python train.py --d_expert=224 --router_score="softmax" --balance_bias=false --optimizer="muon_variant"
Below are experts of layer 4 (counted from 0) of a mixture-of-experts language model. Rows are named gate (a neuron's input weights, with its number), up (a neuron's input weights, with its number), down (a neuron's output weights, with its number) and show model dimensions 256-383. Each number is 500 + 50 x the weight over its row's rms, rounded and kept within 0 to 999. Numbers have three digits each.
Before each expert's rows: "comes before" lists some tokens at least twice as common just after its tokens as in all text. This comes from a sample of Wikipedia text that the model never trained on. Tokens count by the router's weight.

# expert 3
comes before: ",", " |", " (", "\n", "'s", " and"
gate0:450463573503441512480385450523626553535526482432468512458540520469499518514437446531496492566547568448524456481556440569523491550568556561478594557613443524473435529491454562555455481555496413430489458600502386539549483511435473492488505522496489576503436541530471479524524543586458501433382477554448435516551523539614510480554498485506562419468460515494553527541494561581499480583445
up0:558413490470433514461501518499528500425558544518434478434480469456480495545472495519447617569457492480530487528490531518515535467421456403459582583478543490501521486485600577568386570482482466539562423430378545534501547475449472494527572421433441478588435407403504551552480592512511517515475458469401438485475574442586492458589551490607500511455457507486461580485580465444507507540502
down0:483614465444555547531430510477446470672531398472478584533543499475520507455555536488530484473576541554432546591462504549526489514509458440445480511534415498519496472511536528537550475480435577455399460609574548534427558510575507474449469549530593422488501454544521494472555539498550493529488502447571566388466527476452541600427569576517548485563540571515467468534465484559449541469499
gate1:507547573507535500436440446582447505503452482478523484436413456522511547406477505493507463414542546550520479466482472493480518464495551504509557497517478562458452481421443465532507463492594447474398396425564495441463463581476487509511512511452532405480532447497444495524528424514507410492488563501451436447475526511516536480546563565469627540520478504377558499608446572596523505436432
up1:491489542386441478483606488569442476505509533515474484478569488491532513492525530502548488576455488521521493504537541480475546502418489573446588536467460472496452554478499490592487551441451478404481485517534530496536427456458439427489513492526427488452406478560499497423557421430476480522527401474459503474397586448480463549585452503502424489532469435527579482381476435567514570572467
down1:552486454407538531525493478500558553440427446528462400557453528543597465539408521595484449490426501583505500493580437653534545460502513458435488397567463491596497535486496455552523554506450528550522539524525570509412550528405482518520560497590510507511540554517486503482516517614518479503519544503443557508525516449523431456487503533602590501469495503532528523521476493470526470613415
gate2:571497454512416459436445413506482578495468460496519382550568445494427520490521481441453455508519524573462417516488460463545503379561532444448620580528411423515636520486480467482660508450570492495497581492462515410443522410444450553451553597447597535445545524619565473564523532432528525456404513493450551468448551525487438458446479448517497531544573361490525430536482539478485484466453
up2:525468515507454543509517513387496518528414538522518529506524473579569537468531458524477539497536481474545510492558421463471520472538451432540487531668511486488448506480560466515516601501513519517544462539545530425494503459473513408555696524469499556473450456471506545493501545590465511560506556470503541494535449497514532480671491519448458483449539472571497465515401536516514507555457
down2:456446509437590480520569488558488485600482463485519439567500522456531406439592531537504556506378492584469547495422521510450404458509438473500436450516521527462437522485506389535531509529573435493487510550545517539416418449534523490506578433536510478510465478515533477476502446529513484512546542562454626416545485532584446471527500547477488472495655443541486522434549527518573566559497
gate3:521471523537491532533575520471636588471495584523466574450463482516483503452463518472440427493495528528496409520431493510558531495572578548526512532463504508547426544548526426462506453443471540491487492451485430514395465608396492506502470528535489514478435474509532592505476492537526434543566511483442523530460471492465520448526523484563460636424554478503520583452499483477537530464510
up3:562565529555571456491536466527611442544498475516490472595468532505510466589466459592494503493456489442476534464544516482505567515493540493558470522352463447457529432511496464476557508525511410395555487481494485491493545528559435508593585504491510360558472440558468377492511513536475458498510478522482537567449489551495539459532502546511498555471507463460517358578439502578507569496501
down3:444482432509427406494533547431435538447472561492546556384518496526519526462525514529527484517642483425507566536566527583404542377547537508445546573472503527452561447462445469490516495474500540498454438507439515533471516523588525542459436471560466509487501562442460429564524409534424505547510457465507525444499564524528521510605531443510430510491480528500509549474373537524553503528513
gate4:481455436493487473481505508392512477439458514524466434479463574492465436503443554503565612526548522536514390463481579547483535389536472414475553580499513524570601479582476409576511452455485495503474550454504453480564608393462430572547319547583521511434559494586536581466490504534497431499520447476551531460471492449574483473431521564536452517567465466481582546538505450570461460495472
up4:595529507500479507478529499502622505557561577598458504532569453525557514489487473550515592490526488455529462519493496489528558510467584566486504432505524474528445451431598465443471586447506558496446536478549427518461455522435563436509599462479424479495580535434535458560460541466582466517433524444545454476555563450443460654600529492478581436442623516539452520496474493643519584479529
down4:478555580566556469528500554422493519519575610420496518444653605531561489520414509482549551501475567603506567482503452457544501530519513554527522463506485489538493529488424463518499405483567505556529433464424533422445446459533395586525498446522460441426455411567532517595513457461506443493467418597601457568550467513464494528471522433507460462545492618474526476504543547402546456534472
gate5:578528580579579412515410524541561472346486469536602487464525465421543547416492467520461451428559421531579456509534453410506478483464473484564434574606501598459491389419464507512512493473577471417482416558458529493573458464535604491590527529493480431448451458475485501465474487465544433496483533488473479424487473487525551574497487488449511535529376465487472509494496524584452505517445
up5:535436506538432535490320488522527514476507406542527508477569483491499451472467443474580570446465438614525550493444584507584493503529470367486492482480422495451492482528471391484584567466510598453521491503453531488510462591448480489543558463498434482461538402530500495512509477560461562491556447542452433533516597505478512427528602527498507555541526512542494468438555527436554366509427
down5:539551487481592477461448437491552474539468453470518550404423581533464417537531475513448493497556510505442509513508526573484517587433505517473542545481486443473557449489563512499449473498476573535412483605561439448499491417539460478488599592450512491431455480486539463506536451491447470475485501530485517440550440474476524512447550485486584450467505478511506597558500619498452427492442
gate6:387510416497452524540471522441463498574561465489526481490436518478554507453479366480508466480612435450523490420502513492388567577622519533554502460522539478552410492468428558469523428492486519506480532542523526475487496465517568553478521496570477476512549417539357502492449460513561486485372535514495517541562455580585554562568537440460441437560472527472563409525532451467572488429409
up6:499470480461513495534548427525505537490504490548580534538451596498386576472506523535559435528474428486482433459585499474455427565528455546480546553512433493454398445520429483539514467543535538447499483427494381519550311509519444496623576433543505468527453542426500529487468461431433479514505491464470494496415544477489550482454534561488498639585437485492454579440548613356551420594437
down6:482424518580524482486498555536525461514577516538503538422393594461560471541479436460414456464589572565590483471512502435569513584454529442449481496448546483504470510585615554501471492458536471537583388483486440469505485538525488510437469582479575502454550444512470485577420510521462505466488445595426468427590549413494449484564539531511495504450540478530462507466519469510458486457467
gate7:628527418520443457429501573472576498436474505465545404349465469480547557605462501506458558408437507396621472509395544540523557500471598512464540515450527403481517602434568582550531551426431424492464469494562474479585496518536501541526558583433477459461388400522523551503474423523505491473456499483539485454549517575536480511497526458552515534548513481546477474488466506457514501513534
up7:439482531512529509438540416463471434572526452495460554496525449469455501494567459392558507361497487463473527481493603579506477484518403487477549540446449453540566510442517449544506539493386571525555493468491453515432535473455502550444487550489472412499518495534455504478550527515423529510504509512465593391508517494421500560472559491487491461575509564406576517504458417515451536430529
down7:607508494430493598449441475456439476626459546484557505445515492548425553558565482504567505558449550564563596530512427418472517564486526476552486520587386603569418397506567501519504527529506415435488538549540487485504445478484445511445502421512405587435423477539538445466493501447542453495443580558449575417452572563472451480470515483418511530471462497535523475464510551457500494481514
gate8:464480484466454514550501557467471569552595469477439506470444438428458455487492625439519467527443579483587458604651513514536465434476562492590553468453622593546525564517549469515593544517451488541464509477505469501420561553552602424511453441499521545477582562472435489548511465526574603516537467400512540486491385516473436570561548535550391436408459446515540590483529425411487455479647
up8:559482643523502510426464544444459478540489572535511450420622565476513504613478506496583470508450494498472522492473550500462476545583511500433558406530496541531478531492495523491461431535491421416519492529486473515569481554441588502453537434562552518522457490512449465479558500478462384497448516547495479560466450416530415508440466465515524487540535496508557454520565529496448595485547
down8:509519536555550456548416568533580505516543436532460526453523529587514531571510522532375552474477601533421387584425503429545554490518487482469481470495517577574564477490454473501537462475492495509491494566516512521467395343525540523467549448456606549381538543524485492512556531489509415465466449445484476516507543514448461471598481487469465483623466468403457572485534485504445492509585
gate9:559513465412473525455538448463528431506516467530499475498494494548534534582498515484429492582451493474545440563550471530445509456516526497489587430439553537421439424529534471502604484445480468502507559555432510444508462614455573520578402515444441522503602431528478469612524511458493577427476594485479563548539504396485517542432500537475512530499484520517516535392614536523490478562410
up9:498497457593462546416467455603584427493494457518459490493441366422441494481458533584471489554476595494549554492552473401499553512438486411490545554497548439481447438534579573359479596521504535417514464509468349435470455538576579369409464591502442474475600485501528591510465518524452462467464499515487620644496554464477522419543507484467452509410477482547518503496552505525424495410480
down9:455468618438563483580536550493542518514459444516518529387503571540547499462546553543558571462453401497534568527502470448516554507440554487532506524540457529458467514442529570581613432505442545509491486417484503504417527537521544480462544555615590480545417587528489406560414448443507521489517546558562434488548439536492593524450391547400555402454557506415506503423501476533582528503519
gate10:568576503554483574581490502515540473522591481530550474514510587551486499508513442420505481475433488424495528497537523531424467474435499506528430503435486544414579556549529536584439450570465434535475585504529429413547502543477515457514456503452526497549514433447412519443462493459432435473514547468491446527545470478523467493511496569496531501504497479538532486474545534519457520404459
up10:470527595452426445397570550353447506526478440569522501537540484529514484498480453466478484565565581486539451465568539406494468433553615478404584552521517439485444416459492418422479518563480500508533460538524537477454540496477506550496587464454482543461484464481460477508427481561525533489571453431482493445514529462507495433406447499496532495455428484522441511484478610420516530548476
down10:497452493543474351488503435557431488525419407566535466513537520424510514525472437455429506416456392485487492511520479481465524511603586512491475492464380543530520484532563548502514449460460464509511457466503532536446474536519397497522429467544539468474450578376469505484471520458563563486459413573558510549546497513525508578413547424508510554410569510471479527473543543408392543471520
gate11:553501475566474504453456639475559528495484486513542531499512467495420523501543484521516588497537504518508433456460474470549510500504493515543505513493538398422535561537497532516491539432446546441475510485448464508480571488504469493489490513482450469459531469494420473477460559403438509507455545603536354529615526533574564484497469499610434504532476585567453504481531560421495439421493
up11:533498553505407549487550581476452564472552434490460443508450484451533458508533481394441471476481472524464441425489430456433452428493409447515432453574447426448444473415460482501480498529598572525490499485517517459448470558511428504529537580444469529490485585396548434530443465576474454415475518518538483508553509533482501494579586579513509506550499477443544442554506431471450464440523
down11:501558492512489554556579455506504463568483580521489529468462480493426458526508440391468451463500463506515449484530500559465477426499490610466514531429410478609543425550465454535461403470457501542518456477565503490579426414439543523473481493560506426450520481430425507491459512486525600516524456542501490586480529597570536418576548493456444495516492439526447470427494583535475520616542
gate12:417519491553482496506498483489529526506395440504506537485433536495465451461469498587444489447457451447491442542496462398525448401473434513526561485458451506448537529441504551521482471400571445520507534408468542509514494507458486568544613449500454527526555524584565556499416501564498520456489652540537513488464502525474548503530549534444496477502445567426479463579557504523459467479523
up12:528476639561491481502504473472533575441470472505509682442509514481560590465475462546448455487488506457449461562516536527487479467461514448404535482542475467512502548491456508471590583548447494494514526509479541499509431468516502433450505557439523555572522596558401533546536516445487537506449447533481477529500526470508523510512472551482521580440554496591487427485475476547478554573576
down12:537420496523443494465524435568539409512533527549457477349578558545525473612456463423530443494499561585509513437557500595500457485453382492503497485468403564519524544495586472582550540502486537412491508488525431473521516524514440481567608495468504565492541485546533421495486512575494429494502560436468450509603528477517542533424512507438541476564464448482478512496447528484530501552496
gate13:424455537541497549557609538472444443464479577471589560497493520491504504475467429510492530565521454472502520461423627471494553514500448533553544490379519452478459506541488472409572546476456559554571494452508471490531566392457483502549463487440398406580483440433477597418509572601455410532540470487489523599507503529470494452515552409469433558472447418468507576464522435461460473559487
up13:478507516491451471445450591561548519463433447460605467570540524490534524473473484461373543531464437551518556532523554523579514516435457465594432472525488547466479524513430513566562470599502537430576470525529450476473538566490529432485486482493472479576393603479500532504509499540569496594507489588570487594468457537509516588459551539614500476493486523451499543565454493563490571465442
down13:456527507488455464405605534522508577445480592541545457451513500445571504532481603544540484442430600498546481486488616593546441492501494540556424502494439462501470446553508491503459548491525394523526447447423443511621492508471599421506565504512478470507542435468525463478592438506512513420552506517553552552453445505540522410438560529516474497508413572507542569473560496498488638502547
gate14:462452497595575380427547504458545488500488484513480510416389417505485554494572472553462512532562562497444480456438503506477506465509518542539451497487557501496524566495565585516438418440457475533519454519515439500592491505571541488514502411498583555508476563559456467465517457462433556453468551353548472445504487452508462508530577549525480445389420499555597533487464447540573506592545
up14:469479362498506491577484498600512509487531463552576541521445541614466586463454384466561421425490537495505502590531530492501506486505445500478480483464512573544559544457428447529489610534525512465444484552454399523481502462538463497516498504511475472485470522538484500579606428532453504586527551467457558488562539477569550519488489490467459481452529459498464569424575484563477540480425
down14:494490475637445557474438435443504519467512612445428490466537580385593497507486509442443482495451505527478475528566425384458499466482509458476537537543420496467564479487435515530485523459497520533479469498594454574451542505530501555510533474501440466463567457608478501420515492547554583483501560555440433520467548548428561484517509557474458454476536514490489488461473521622502476573512
gate15:500493555526579581557565476511522524553479495559553506510499571498508583436469465507515556412454483428407544540579530446460510405469522491491468542561535512436509570491546550460509452420501460462543432434413551471470512503578443545434514441483515584547452431501543491570491530565484511508451490469502518555536492546454468529528444468547462579557490501453434415537488520491564463537422
up15:494481523490572460524504563538580508475439427521482429524534497554523449524456446510519527474515401398453469437577483475505534488625489533406492519482484507467593559499452458553524483475476500423568360433562502483489552567543482515425428546433487511533391429522472459471564533456485535538570588433518406578426460512421510450503466597541364462513551507496470482520493525530534506517576
down15:547521548473522467506480480508484460493450455508416436496467585492525539462551466404484435599522546618526433518409485468529506491451446544534455525533521505497489443451491515440531457505453570532400450591447388483526515484407580525558527509514451508501580499492496463452447492433499414508581442516472432482491545467560434537546513623456493516475451400452465546546525482492462550454410
gate16:448500492476523431511430494490456499532449423569554439436551509492494611555608426542516607455518455605438496582485484482511520496453500553532431463501501573446501479479518452465629475460409561488517531535492492446524482393493525479376501524528481502526508401506511550428450479481429515416517540411445385514454431457546455542501495507484385461497579552538463644449504536525573620396586
up16:457452555565463446577438495469553555541512434580555515537575465537529391596528449499505514448464523535514474547401536519538501529521416377509500494500490545549524535523393554582514474513425518423479555487479477554514472481503538474661473451507465466463522553522453556546471357448499508519451516563556471596511502510428479488489530538544466578540371450405537528511530515536479517516511
down16:516576546525462611501531463520502450426559595528472547399559471393513525486506502419428494459577530514473472509508466413529508467506451530514489514464469445554509414447595469498498510545548492554459568406479502518510565549442532488559481461478582535509501495494527542559476502513565561604460504511474549497488537458434505504440573535426503536534429486519461475571413490551502499450511
gate17:577526486503558553377419433451550624533526606462430497443443434512458446438520564573570440547520507555528493514428462411513440531516513499479542544452490551527488579583463511548508480469488464429548467542550470496533417450511509517518567438607560509492478448499514412558466505464434461461520504508443498504436517530435390534511523552547487496514520497557503545512513431602499513548519
up17:426534599470463581463453495454433511436513545586430534463470511509496523427563508599554457472464427603487507528423493433469510485577493429518475515490557514519502520525414426538440469469531473389537612519544442493383493439437544557431492437562547434540518477523545431377536486478491570541485544520545473442471514500496428521513470507397505567541578580458507534534453498546435449442534
down17:554527541456518552393591568494476460524538595519545437575549477516525530455545627574622551551503461557640450448460493546430530494475440527509413556450452504542416497624568401459431452493512481446512477485539473501480496597443410516517424502402410377549518493500504515510441518540461515557532612512483562578492524442468497447509550543518525594464542489478513525481549509543518465490536
gate18:506555567449485562419463450542507475520490488513431505509516432545479471465452548527490400566508472527565560524548469504533522479522476440423507573442494545532440515489515538546434446426516622388529549443542473435537431579506516543463532377580612521503475426525431484542576534514560485518444499573486430594601492544582440490507530509472407526603489611397498405610497486561464492452539
up18:459547535510615515496489515525551452529448493542498555522535601567591570550524487547519491425374497490530450445555546421483563496533500446554549507527551521535461495558527476559504474567397508590455516522569454468452453490594590517486576415464482508532474511558446591435429477510571443502434560508479421489509550495529590597504395537413472546500591570480508551575533584529440480505453
down18:515426482529590442430524577524516480609475548501472468436528557492539516506537514521490521449548477518516518479531480551384492550541565485570575530438444489480443501568580571499516516501493488598544427555436413485540516570492533464487607568549467449514587531450547504520531434513585492512566570438493516442553462438499560484585444488560420439506477428474550510428607446542525470505425
gate19:533528495605527468579453559542517304573442537562478574559512465488507448543589498493522493455457564523553517481444505534495496475540490504426489477503524575479454514491502544570482487523497538522545468416441533493444506463512468564470549443541520493465431529481579465496506497526476542519508442528471526560453516511440460556492451581433565526497452566408451506489521546545509561485404
up19:436478416457470432572577559458499407580489491540516457428508436480519586532493505527444548539371607502484513434453427484480495513555482475469503523472465559503502554543607591477484445508484525555489468476500460542568507456489539491526466493441497453523430483526560537465484470592478425455449569470512430560342539583482485562446478491454495508530469571511437489413558540501571514494472
down19:603487596394464495389472508501430594530335542495453539561513575530449569533522568477477605430541507524574465502553552510510529550396391622479472541562535507431520534486507402495482498410532492530537471595498541422514480456441438543441465530558544505574461507502595488550561439492568457479514516438452423571477462440535532552511426493501601565551517496483500487476592528457445467614493
gate20:556567571470453488420511498518562464464522465487530533518483377455463533574516551461476474445521625637563517471405461462512550498516521565458629542493455515457513500477489608482409473439548500568446470545481521557553482473573456522567492499451611489422589484552514475558400531488495505529425539433569519461567485526549477484478428548578502563433511529549434537479518540601494411486524
up20:529465542476570387579490563610505484581466624506574382549477485472422487505526530493549525632557542559459499598591556506495487531590490364458510480627540506564577475510526565503440503501512471392458498495481507445399445495432443544539485531510606464552445486511535463426512524531462508486435538460450502452452482507502471528477464503480480526566548499516557428433546418480452500509497
down20:450481547487504469545536430414510490591470464552462554494507564534496494426460605473448579464475525573542558535432515517568499537529633515522513504536469528447470433564436457544518557438552490492492493406501555495522479536536486494439436574517497515528479579490518481506500488523491561481491487513470493371455441556434471498453517440503512532395471443408526577406433545541606537516510
gate21:448575567408357477470516431528534458480487424491497607535457444433571496495506470568488600539477497516452582526478535497533503584540523419461500455443495456601441555503443564487608543394475538491500589447451505445489512518501480574506483436460477515567501534456502513401462461459485503534437399491515497515588610605484461536445529521438417549548494529465570460487491484349404502494500
up21:629514475555541474463503465541481506564516509529493498564378468647496498497375516594482505493416457422512393477437601486439547472476426508421420630470468540449574503569557473539464541429468485494455453458544514543520545500419508458487554499426521542573501501497518396503476536578488447542468499511438492510510430480545515443513551491515535479518474423517361522472506514475493543526544
down21:465468573569446551456627515476542475438575574516568546525366501522563500542494461504542473548501512507548502425527489531518523557502517505584537409478472430479416443480522452557533503446450594543494511496509562454462547564476440461506509462540392472538522468513453585496396502489522542503447525523484502607571498534503520488412442491537537643494500459493604432493455522496613535459454
gate22:552505543569529457478548418596536494497442534512609580522536517452490461541468525564483543484435534538504596471441466498397517551512557532481510424424574484429470469509537520503511537575495413453528439368504538550502490496522544519405553551530522553438476536585586512457481483512445571489447479517459517434479543507491487501481509424422484614495458461405473488410402500437514556596539
up22:573558407419483463547455414650506440590450527586548415525512586598438439476579453469486509417396536505502456554483502520469611537462572501524466509562468506587586516481498464500479480433505490493513468496560457558448446320535439478536584564585475560569598511459507472388504506486496518497472424464508347468528469477530507496514431510501487509530524564451505483460425519513632506555480
down22:533492563494513631477420517475445531541516434464363620428484473450510664476513440533558553528481479494501499504532455394578413528426397503506507494469521414459445512547543490498471544514520473515502526464519501460543490534454523487516546481439488511435515549458558492503529448471471571444536571492453558507527555432482484506436485532520598483462480468398525394466599502493430489505572
gate23:531461444534504489531573535475532456585513529436516518457536435496488629498481518469425512396537472442433533474571429452537550474525453503458470577570501527452471490454460474575474525506521547419435470482475511495479483483470510537487435485639455448560411475509595504583441547484579479476457573492455536550520517457538477519501572550534470543505455475500457442517357512407513474563516
up23:554558558459574486527499440457539421546499496549587485418575558496527516467528515573434464471497479567497447503581437490499617549412580598443489488400488458403523488470482521433513454563445479508506530566496516522507481429563583563441392490493556577447420446490664504514537526471462493461533474654543513447608403520454552527454548524495474497547523509545510426536421567526526555524521
down23:555555518509479519481473576468484541500550567499466536469461507592538500497498515464597431449521554467488498530483559524564410510470511458449460431496561583493487537509452453516457503402621546552473498475533539487497492505382418459411514496545506435450492473487481480480486497462506619505519571450544530506562525544491403438463504508528594499548518429463488470499598473426523473507536
gate24:530550530389459573460520487478444474507474531463469490461505576518478521459529534564512503545556436498425544373516492466538543512514592547454531516503505573484498553468510459516438501464498450480533553461560640537509553539479406551470408470518487535558424443539486585513509500471421480519491520487535582535426467458485513499535527430430481470517507431499501532604390473430522516518563
up24:563427481479555485537475489504581449585457444564471541449529461432475591507515539514504506496497468523475570557494604438476501445522467459552524536582479551514514502480556532417524492429499557529536591492521554535521539411497545534438464546394492460544566580505531549506556468497441517600581585489446497521432443507537514511485486449447500504560461459463527515417513506526519503332498
down24:581499445434555534434432502519553517502471571506480473493451576560513532460524593511513525502461398462554399566457482413514522475532548487432500503517559486488483516503524534602459393484520508563514537525518412573533591581501541411501603469572450498538472496515604425524553464565506547547608543512564439584441452582562405511582505567584527548458450452486458513521510534515527486524484
gate25:534550483465488549532492512591484550538391452500529520398547548502532588531537587500558424485477518483440548502496503587517569577538525507557564526506581474501512483434502533574500532475593550478636485523468495438525472470559482361463484472481632486486549582497499553539565525488549557428523558541492520514492534479525589585511511524545478461504528549516462498534531499456586482505469
up25:497511536494495606523552472541475527568561540473479456471462439491480485575460586457523579521566459451554544479499490523602565502557488466565508589459488434540536426415528547493511549589522476448568464509506456473471484471503431477550556524412506471499539469586547518667425466571396517497479504449453629507453485397522503634531470501510530529542498510511523441506511512581455512522553
down25:601470519520534485496508466481485519367435485498517473500401518467509539528481469495574548504499466552528518481495493477507515491442503466468521534533497597443525481516389535547469456483514524528543470481574528539488507514515528506479593576511482387416498535549486512535455576499567574479545530601519511576409511519535566487484492526493519595543504542515504562586591494447511581542470
gate26:443532430546468487464480491509488458363540434495438489497496527547497511436531542516446523485517607513500457519439560496588447430462535484456388515561496561461552548473562494473432543488512551539480477485490585478511529554484450449489503491468515461473447515527493515495511489501478412418514433562426408481580535426497459495458440431424459397465522379564560485537551531485502448561504
up26:523457535463497483464397540466659541506432537450443492455523539445503641516539533558456478544501567548497523589442584552547423537448556480576581461537497425524579484463524498540497504517481490466543575472468467498449512496526544602570454490570472422512419520420524474550416463519540454512505514546482563470511494488539493418503529447442480507528508485467465478480509484484543526522544
down26:542520426522557471465504421479398504491472491477476504432601490483399486438499467495446503471570557557500449556486592481492533559572494522384567493454513441411456437543521493527568519479513453502474522479506484478477517421525455475457488461478501481638526573504673460360547577597510458496493478474563586463459486544494491573508552376476497478467539528430508519447477508443506440465577
gate27:513482515511464584455587498513561480477415453501474419455522532538430551505461468457478520438453490560590620494550461561520505373529474425568596469482516531539460486453448476489553428492494537396476551508471497464533452542537537546611444481457500540483469434479515520523416487470436500468496527506502448542558571533522518479449499570465512480467524478441453549488510498442493525441453
up27:533515482552522437451448543542515591552602521502475434454538497490422400492425497454420512547526473487449643441491565466410520486542529490489466511570553523422550494499591503521513447498481522420453522463539494444502513436543481433505560584530518450481479458430481468531487542474484557499466516481496521412531459490533637583473533527516463508444494511481446504401525500512557511508514
down27:491570544438483507496478480462509469485488585561491477521571447445480452514529429530499482485521459469509424497494447528536585565501542547521468496493396443547517530455514458500490612366494492485544477469573483462478533557417509373479568486560490488472422444489496475492553523475532471459482502536585538398452487431567484502454517488469522507500579491514483508623560509505503531413440
gate28:551486435469358487484516535453478428343481516473436491374524510537480565518508508430533458518532434575494436434441506502499557545476494486493526576482513497552458578509415579506524462457597542509577526568533547460532517516512576536448534442481483512534459523498530521467558455507433419461488548564445443498584535454614412515475556450452531429586438497476520508574514547455511544495490
up28:535494498466439517551660489606537507611498531518549503520548409557580506544534498527634476471469533472449552472472530496511486438514513508489540472438453520524454459529536512517587488513540408579594446467419524526552524518494475477487523514441481581538559394507515443577549580449598483429507542577512478511561550439523538535563482497461411594417491442462482465423493470506479481464516
down28:393522475449486534517551470449467476452540401550499345589469411479535512446479531513492529570507482581477430458440477560516495425535485414574464438484495494574512429529546523489524434510547575580546465535455505488537479558521499532548517419570514465459520481424462451423549424518508527501497539489498505550434485491492540577441386461486471548423530507463485543516429458483465509413451
gate29:507545534476502517561532415534525459457474463520544498553461502503519531661529510566518445481491556428589544516500515436492500417527466481450524498581508596526515389504539521444505471538430516481535416354561403465491489529475437504469499473502496491528569504473524465355531482571521543535511514561553475545491449390505496531437434463529614493504452480486469547443522451446515503429548
up29:532452443540526488500510534471584504512461593579579409472390446474560462516479551472587444518552556561469488441452513514485463524475541443527509463582489494611519491401456478441534490487542567467468622444509534512531535544410489455405498484533451504484532500437483410469462440578487486456470420509528516490587528457516540520454515454497442484505523541467430491419514546564529497452449
down29:512538544463529485524472519493539488528508479432501484515464470490495435487522494529525493541442516538526489484602544402531413519382516467474505517610478420508562582382535479492513488524488464442521416511542487422529470524530566456452536561444478443563562454444506555445472455535468483453578519402402496547528462512528481503456476587570460511468477552472553404375539416461471534506467
gate30:499485564531461551549487362509501432494528512413443526480451558436494542522534565522553629443489490514490448564465442377511517679485537542497589442560514509447483406493495513471514545490460587443466493491493528594503453545502468441576523405541427460495428450464448566481497574543510466560492588539293505508539467583509582502528498601519525546442532511563574479506431505488516458544574
up30:426517527491512503545395526490521418398567535553455533450516496493438521447448413432573527534550453466439449515477498496402484423471417518528564470558486623553500468486488508520501492478558473521501543489478493530468485580502552547441582446421565397424460500537542559441410548523447568478603490483497533526389543529418444450498497494521495501450536530377508604528485483413486550479472
down30:561536549563433474452535407525538553479487538451534566509451530471536421566418479456494457475523574467610545547496445560445533596529419503504395471562474513527485501392482539509477521462549502452460582503557586427423391512458452523486466421547507508595532498580477463434441526492602547456525491533478515551552473481487549474492438499489603431494527572491580434484451612473550505502558
gate31:494544409572447465480472540554526587520472557496631449517502592559497444551524483426518514534480539572557501401519508485528485563466435516513571550577547515494472580538576461506458505349487587573500583457514358495457572479522489546440512512494459471519580546560460576447481468515495496507411522483528396511509431457482460491544584481509453589572568376486468546476535424415490486542464
up31:395516523508448514547522490490513563412531465419527488584473460627550428543601510465423435431417576378478536513481501550541499442570564513510523523433513501446531482507577411481505572514464485583437474536577458576625404514440571476550525464523602515510418449475518406510460503521401492567464452535461597541532501480536466525516426497429531457442519550421518456567445453461460488521502
down31:557525511468458484479494563550580497514348509458474509481423539516475443595482455561508491451535481561528546564468534564471447468535465476517545434518506464601541443516451566560519485512537465524473552531597527523417593374482526479459451570531428586474451533461511494591519605473529490503622434535490513490473464415555544532507516535449466475562501527446503531555393574475543528559471
gate32:537509486551608515567508542484495554424445522503491485531554498572568551459532464499446484552517519551553513524498483438537463492454407474476436416535451486518508613504510463505459456510512561506531461516411551581544462503516553497522554538432513448583515461543491523439487490471507478557466538517475494518528459541438597414476387480511508517500439527364417573485497455531548448405510
up32:526563502511464575450541517438489522455483478556552410536501445494474506601522510536559464405469562517429530487570493521510536386504494470510435487502538557484445499500443471519490509482475389471488495511511507516522494407444545454485471523562529483505558473439533475466542498509564519535567574424476468532565561447503487464493476506436448510535540602498495489523426474519516500488487
down32:566438526469547426476464458481559512544491454409515468451465475481570539491444442480557565485515525593427500621510491412433481472530518531471525532453445590482526539533432562560476515581452455496483473504439559563501520442559529623437518535525446420440517547458449497605497486459450463583464511532502577554492466509555551444572475505478526481422448459387483529464513524487535516514531
gate33:568565470527606599437469524545428493472526483479427435603457460503522425533558417529531483504449446479623471513556510522419520450436482543486421554491501550453525516394571478568513553528485530452525511409462577518581562450511509487549505558526491536548501563333466508470566594479462529538484541436512454530546431495542507468415519438483598532479562431540540611430484493519502528501395
up33:512559515458539518686510543429482578522505553447449508389538432459556516519569519569508508472396639581435489488538514495526523499498523414529567471516423558452458459442537429453561420512357343571516536515520598457484435463512462434572551442463491550549571484612512477493414523500470452515449558517545477495523511458441582541511545524495365495462452577442523568484547480508518453498501
down33:483401506449433573381532444522431511495491623506452473532497477515598548446531576480481520474530543518478508461572497475524525527514574522519546526534545515526532520449407578469630560541628534456429525513488461522496528582447436543503457522537517487481507579507488518515489533513566593565410512513542449452471483399550523541503458519518561584434480486541446495458528421438545462558439
gate34:522499488520545452482497520369493442491507502431514593454536446540557530475437451478564427523405516534519437423454414476494501509495494503421461563439458519471470468514451474502530482479503520498542496488548491577541597476431423500482524486490558467486492641510469520484527561445416563527488529523589460495550410462499505450497496516480476488406528505496582490457516502505507524535483
up34:431437440505497486509477514486558504496508586489526453556518464551531476479540438456490518446486487512546451490501513495535558497476497520515558535541548447502537403560466551472598517445451506395499476463463531543547407456540518535524558487505445502429522544460618499384547485475554406506507484513513423531514504438449497547502520527414422468602487497556444494454522437542509449468451
down34:546536502457462417593476401496447560512569556471429591529510558508563471515541546514491432550425411528591499490562505572468552554464522543492509513568499386477489499561419477478531524437558543546414468505419506493485474552417572515517440549470551448542552448498476528493535508491472508519482582469444444486450544478550465513367581524589582508514466575468528461481426567452572564518539
gate35:491517474529467403512397473473527614556517492445486475447461529489522556436481516510410418535443575588453526590434557525639471504466556453475472473488504376567493474454526432385442426482442511521435538433514571551556475515558521548507566532461469511473471452397524517521599471406471541442442418451473530471481534512466461532558493516549518443519534577524537630625456526470520470550609
up35:480448506531422544459469559448561471431518340550573518525566519503527583599385434516526523443545606539453545582516583579472399452616429472464542445522563437516438538509525482453453527484548515468542445474485409562552525491471520440435456515545503410534534500431453525531537584425645428572484421531502460544506494468513492499479513485530505433572483543489475529550446487522545630461513
down35:540518528470550423432586515450535484416500560518609486520501463544532541448525407601592452392463449483373521532574491528502453426480462575485523493451559491544433548447543501517448458534421511454647466459485464466533441495611486540494524460514453381609493475458558470553610532511409516578427532544441497577487509486512489464513443430558484562490512459588516486442461523502561425586534